Weights of a small mixture-of-experts language model, trained from scratch on English Wikipedia.
Training: a variant of SOAP for the experts, 632M tokens.
Below are experts of layer 3 (counted from 0) of a mixture-of-experts language model. Rows are named down (a neuron's output weights, with its number) and show model dimensions 0-223. Each number is 500 + 50 x the weight over its row's rms, rounded and kept within 0 to 999. Numbers have three digits each.
Before each expert's rows: a language model's description of what the expert responds to. This comes from a sample of Wikipedia text that the model never trained on.

# expert 4
It responds to: Prepositions inside proper names. Prepositions and the inside names and titles, especially "of" in Grand Duchy of, Coat of arms, King of Italy.
down0:446470556400425487600473468621552426468470466513644500478498487400527399449478400475464568534498523539457538610498436424467552518530535488466508490555550613433420566536454516530492504556516545497525444566486461522455575606510461532503511404472475500549450448488558442521459529535433471436410587527546535518508490496442451556453525525517467423497462441526433514461488459527547479454519547511483497556529487433454453521429542541436524472460516513428481546549448524534462419498525443548426538539557463469513486510557514599531482494458542494476448442509504475487575388467527468448499474554485416341501463571507543511475442535488440533499603542430571488425518447570489461460472
down1:541454478582521456510512458519491442500553430502365503580524415630535564466624506460452470520556434427449558479472501593520515476547488431511509495576524414572551573486504555511450477549535447558471491481564379466439475603581553502536546444435464507513555492564457572457528553410461455490530525571451457494502549517441466544477418559513465389516518440484536557483581649372556499624519450508381481461497547533448537508546518531532517491461517490525520491575495539538547479481514515504493617501514427445424433477489430497409473548508506585502585537489550533515411538535478443496514558500398561450453592519551486471576513440540447565453519446512507516473399524557424443611514
down2:551533490418448476577531530437491504496470549482503538539510518537590536489450458517445529469511457486464491503448584485417456581520425502569460581482543455481469521385561575425556552560542564601387547531475516511429515506496535522502552489492511506455520508448564532598539532545564523401610418458563527495531492473492584550446584459539449565507420528552510451508459512467498446562540532490508600452445480497410438528524467522528441418512544505526416457502516427525506542497511508475457490507485533477544562495484517487463564412546469477410513523478505463521444623520486452528425648449515579517544445511505442478480496507546520514486471550580448440518545448464501470593553
down3:442505459445508502561385413446473460374435577412523533509545512476421516468481505565469409493453535500494415497500618587533435508464524457529447480462517376428484494518441558557441495502553539545449459491546532543432550523468517480466516505583543443544542488442481483446483437509485547479456435489490567475553561493510508558604480491500450538548541481455517535544553543409629507459413531539560586416524532446426481488480437506477562369497447597546488485491556410533523452491517403525530503461389564481469560565466494533459556490457525563466601458504484546469436543512539562491534524507474453477417467553650494511573471504554536527592564572402524416549497561537496522513463

# expert 12
It responds to: Table and list separators. Pipe separators in wiki tables, list dashes at line starts, colons and commas, plus words like including, include, After.
down0:473506554576413538493489451500513515561392531559526454469510459471548507513534575414555450551525518511546499557570539513458436414510553415509564510515545488463567411505451557454468466431387516526455580447538483494415373472392503380525577552526529502512526458457536492405506519437578573453531508520565505500549502510526476523489515485426497487470541479411395520431468459534509523454430535503542549443598505525493499429513469470545468512538492475480475480533595498523533546519452460522548540475471495368462478494529460529490514478539427531480517515461503471534493489540506507515589443500597591494502504556554462490587522547493495560511528505563476533518497492550447481490417
down1:596458356511532492506404450412494493500568436440494492468495442410495507473568487523526582531398446505537467528478522546402482482442541533458543492496464528555502517585586444515600522501599488504513500460514547480507414536482542533459357491458552528422495501516436487490472591460526506519478505416393540483464400572516415455615572498502466495422600559454503454522478471430467458495546513479508524530495606432451462544535643480485584547525506522467475477568455446488569554456588467481478597476544517515527456472454535588470473455502475445525540513476492496517448425463447560531508543434415658387547455472462548592425451555431497450411471491575581504601501565419539522477511
down2:437527608495461480482478514470487538528490415492578465617579490517617525562442544536522518532507479533562454406510576547475425536507591515416521469630508514530499509483449519486676415465589502469456532474469537488517531543473551472523494412576550517463403543468556492463516525447588533457540446500438551528482433494531445370557521582458490570504511402406581529470435495499489609565491469587535508502447485542513535520498496530555482466472543507507510473403544473560548421436491490485529500472444567522529549514472487395563447499534451464434507463600571484444539552435549572531451571450441662419464451617518535470557531538609494489547525476500567400511573381516493556471449
down3:510440470457460549373445612547453559577474604567505530457511471507491507466534415536477554397591503463525524442447450487585527491505498503475526501562554586478498453469499530473559508524501462543482477476538626521554542428516448555457492620477564511447547526496495536507536535509503465438493518418406494554611415470481514556530550487479557526537522657523539542532437462385388522459493543435550551403434516393530539511473462484466468539515530520518500466533508520497568492497504579519426493474515549494498534524534514443453506528444517555507562490423474501441406482349532474459555468467454547465472541542511464556506497489486570541394501510516551496482540452493462582452526

# expert 0
It responds to: Prepositions before noun phrases. Prepositions starting a phrase, mostly in, of, on, for, at, from, often sentence-initial In, e.g. "in 2014", "in spite of".
down0:606427616500470465508507509455613488463446532488509483495517584423486476571489530485517455516529476546494529570463475379467495477499623495488476503492533565511491454487434566563457511491581608553503492638567484356470427524491513538435560514519481522466452531487405475399554477486415483449490505531498486551434488523502448502508440477558507421502566611526536534460419466473537516490513346589472528512374475527500490540536502556408500524472451533514502502495494535478607381517490517541445398492449506511517590460531459466574493588426439542484558411584467547495525488470440529451480533525553517493538465426557473526510495485519512538530461461531538599525545539564486459465482
down1:319456620488499435472582520574545483488491387514511505580535513508603443565493495476455460521433596597420473499444567566478499504577455576531455436543569493563521478597501483487548456448519475546426428405485383421525492505380495431491505569491519480473490432439522541536519452498606531449539403435539566500458421497451507553493536532504444547600462459584497495552447509511499542464434555554497546579529550507585468513571519423561500441545522501534520546496483465524483548548414434440476472540465512490551510624442577417482480595415503457458505474523496454500535448602585468580505547472518544537545545553423583571504492502572454552470479533455482470434451501507553546479601
down2:505520502514590543559475444461483379523489450475470448486541497474504486523507629513602504544530463440506466389493502428479515522547554526400445427575541419506494567431484569534461441546673466390492577483554478504410582481522460457458421527540422431542483466598513485499509463497469499588495575518557484520528537485542455472507539396440532449517485463501598443578607455539420520517505457384473424494490469497574539443498475559428449504499498525507511415502444462339527528529459486502506539486542539432422492507445494499447458569537493556478472416526532481482576546478474475515546536423524491573596517484447464489511427493530453421559472485542466533535500449525516425591541
down3:521524489545603572496456515509473501524519512492547541587492485510579518462442500540501504546558600451548515470589514387424362421442486482391594555525444483434522551472524547524512656459491581480538562519513519460531508598523530546585545495513470426484609504467490535487492495499491548495570495594541493554464486425480431476515512527552574476413539525536437440550519484512427523483480435510423376538437482493544483416489535508482484507551534507424476603558517423442555624469533558404527500471448507484515586542567617579464451429551523499497507486512528496403565478547499479600466500511592510487482541401431505428514578508487514479465430470510509440417473481453465568440419

# expert 22
It responds to: Noun-forming suffixes. Derivational endings completing words, mainly -ing, -ion, -ment, -ness, -ary, as in Shopp-ing, ill-ness, Diction-ary, king-dom.
down0:461457580504552467518542479439520510494503559417473477563555504540353464527414473496464526552514591425541392547389528533479509516465482536438436573482529533503549451531548463564533534482539472451588557399474512521532511407511445528511499496578433482445503536487496524592517595549451430585454419471604427524545555542538456600422550568481453577497529540488509491480426577544540533539519415498419616472528503509538516508463514448469580487498412428528552475602482453488443476471407581498431474517472422523526521521572533480389433557422475531490423415571514545566570483489505637535580440515401534565533442508535450492507514574590461493494519474441610516510507510531526450593464
down1:425471493446486484455496536522456522469521558498522438518511426455521567432531531598524485489470553588428540486484560523553405505540535470507571502469584512570475485518495501453494511552453560530436462547498536543487487528458478439504534508505474472589569550543456572542508443501467465508481492567467525570534418454412488494519449459460560523500513504518529481473527508545566564442661450530469492543534495441507517557487414431383474575498572486425503381508454466532525514502436600474522544459538496519484408551478499447384513431478388605516522491456431473475431507473482553510500504447619503528395512484564535560479557495548501537406531500540555512448541519446537521469423
down2:485496491504582497489498477463524568467473501489472495472524476450446503515524546497464551514590499521449591572511430565525462512508553505523513387538482483417465544519535461522501624587525447538449462553462562470352457467481505500447448461393471438595520481495477500525430498448593581406490437451419475521582514435538561560482515463494488536532534483494502569511588409408658512459500512568486431538468565448585584450487511487457535484547545473485531598385610472516388450489563426424488468519533560499501497459520476543577530512580512506513515581415496469503435576514431525538503479480531512483475478520605539467523451565562416562555461426517427522526542521568521509517626
down3:501504440534519486522537496564483468498472474387578504460528508494566531611474462500565461570596493393488540456476507473503613469515482500528513552486533445460468537477548519550470524581470432384576505541614509504502484430425451514525418516522559488549472517556548491539520575506514439462466566531483453492447554557530517457476454487473455487473435443515538530532501546516542541575459480509455462477511526555474592484477434575428388483549536470506500540490484536527441523482603363497526534490616497446586499541445596489436596450553498478566517432429494575417504489490545512492552520419450576498581552381540603421534564471556464517461473443507410486531471492485441486404476

# expert 3
It responds to: Hyphens and list bullets. Hyphens that open infobox or list lines after a line break, pieces after hyphens, and negative prefixes un-, mis-, Un-.
down0:457599462458499515546483397530494491437579536505408480561501530588514501447592503521489445494469472449501491413453472437555461640522497464408475434460469438579468556440485471534490588434451564531453518520490665543507544464438469519460600439464509543583405507479388519391524485469529537461529529538518465557480488506500498485492510409487559477505531498545506575457468535398538494588482522532477506409510536561417513529477438425524519526476503540517554532604433444474539480476430482500454597541503502471431448399521513473515474440546509494485467532456458531500468453493439412534496470448491451533430528462538448579582521583552518473525529521525402517377411445538427624585481
down1:562542561583475548620450492525439459535480418544577487570506557514479447480434481459445514511485420529428446572494558541485449501497478472556515405563525497467486593497481454511568613514556492442467478512568479585516481540463449466484430440521507558485486475517520551538504547509409499455545561521395465471587493512522462544519606496526571498578368458466544524479614538492536608520474496475534491599480502545555587441531488463558523577487500523389501406437499608453456529523454568575512512465531462507518591478468599538469560550520435413528551496465493439455507513532473500518488534457585519521479459472499555504487497405547446535592499592566521552501512536532573485576475
down2:498494517451607583440535558522572454521481494457515573446416537512501466540539441551513499548553478471450474558558545481451552562377458620492480558473563567557446515471472440488644520515470540565504567485544485484488471412516469555533471518514521451528528585532497500534551551438503516390441491474572480499477477521510483562585434513472566594529481528621519500552596507562427622438381454506456391432509483518523543496455557486396503391436528479527493522562511436488566602450492448483471497573457503568584546561538526441503433528511564454405581413473523447620452529504510520505416486467539580519472420527420483452470440425535526558504512505477461439463556538494548446526470
down3:459532524495546436524488509528452545489425528439576543400499481553491437419460481530538578427573539421499496512526511504534456466547455494574428461395440486494455448412532456545569543499548523425432585583429568549531502518470466506527490503523550515467399506567522427554454480494462610492481563419546460532494448526443399415506506529562573435496467485570590457510572497468431543569520498457524577574594514528483511532460530617532468503467470541579445522467512484472498414417574571495508365490390534472538474509493429495574450440447578537485525490433602413501620442468588485383466549473430553559511494528520495482518573540437455516534581532458582458480453408554426429511493

# expert 17
It responds to: Table rule dashes, i-syllables. Dashes in markdown table rules like |---|, and short syllables ending in i inside names, e.g. si, mi, ti, Hi.
down0:491525576593451483505387465466598566479499464478443502544454525503566545490434558525536516492568446500448545498418503396482437449508537580430535599484386465543537511470498539494517553578527491465584510511530513479485430489443459523497566471472521545493470418565414501573499504448559527463473491403551541477415479442521455561563522564494520524565538485597554520447423463463533496491476523496510429514452465381535456478543512462473541482522499476511556403485476584482512475614561468446581620472552562500510483557516455541448481463510488486562482518550515593452470543445571444575448490516488507460503451415475529499533492533540547514606556497494501572541578599559479533527488
down1:518492468529493486480438536485462533591454586473532473460557491481507528504441476440547487563412476546514496552524613471429552511454434527450467442458458542634541479450575524517549551483570517417562591496544473475476516453576411584570541609455515525439441441432581406553489505499520505440425521453401412452480430586484541438518578469521405494389497499472542457564489484467403486486500494571493554473567540444496531476501513514541413521534457570483557465511499549486481456466393470507420452471582497537414484468511459432484575476522524558430500531521464511403548444520440441603421448448445530504449442484371522542492561476464572528538455525473511494510454566615484518574481
down2:452553482401402477421393433448457523557471437476475558584548479459435493572497487484430494486487583557428514516462579460459388543480490545568465489473454435523520522399541403503485500513488485487518432515393487434537514547432625372494514563516466544508504537503481473419487503456532605584512539505506510525523553535456520481503537563488473531494485494506518483523457514485548520436503551518495560561528478519583493570467501542494547486562479515511530559408593607457510504521437483499517471408512642480554570538534450434595478475510568453439440593478479560452532444516577534594499547437440530562436467411538490625510592493503531504409510511534479484519509519510496604543573
down3:502428465498445556512533465637591505444528507567454529584530513534512581433510596530532431464523519425469557516427532488504573551551498537480523575467493424533472581425495553457511523474551575520528521501461500575548472394445502529517488479511529438517454523544512582500487542485520530587584450516445470474463527461516504520446558597542541496445483543497488550452498441479449550457570396449524425445499479489533466433465554509446444393488517515523576520458581382563477475429460536447503548490503501519519502435483410462478364534534536560488519482496546427551495492439508406496561511397565492495542510554515499507436531556465456520437498514625512422595448450493555444582581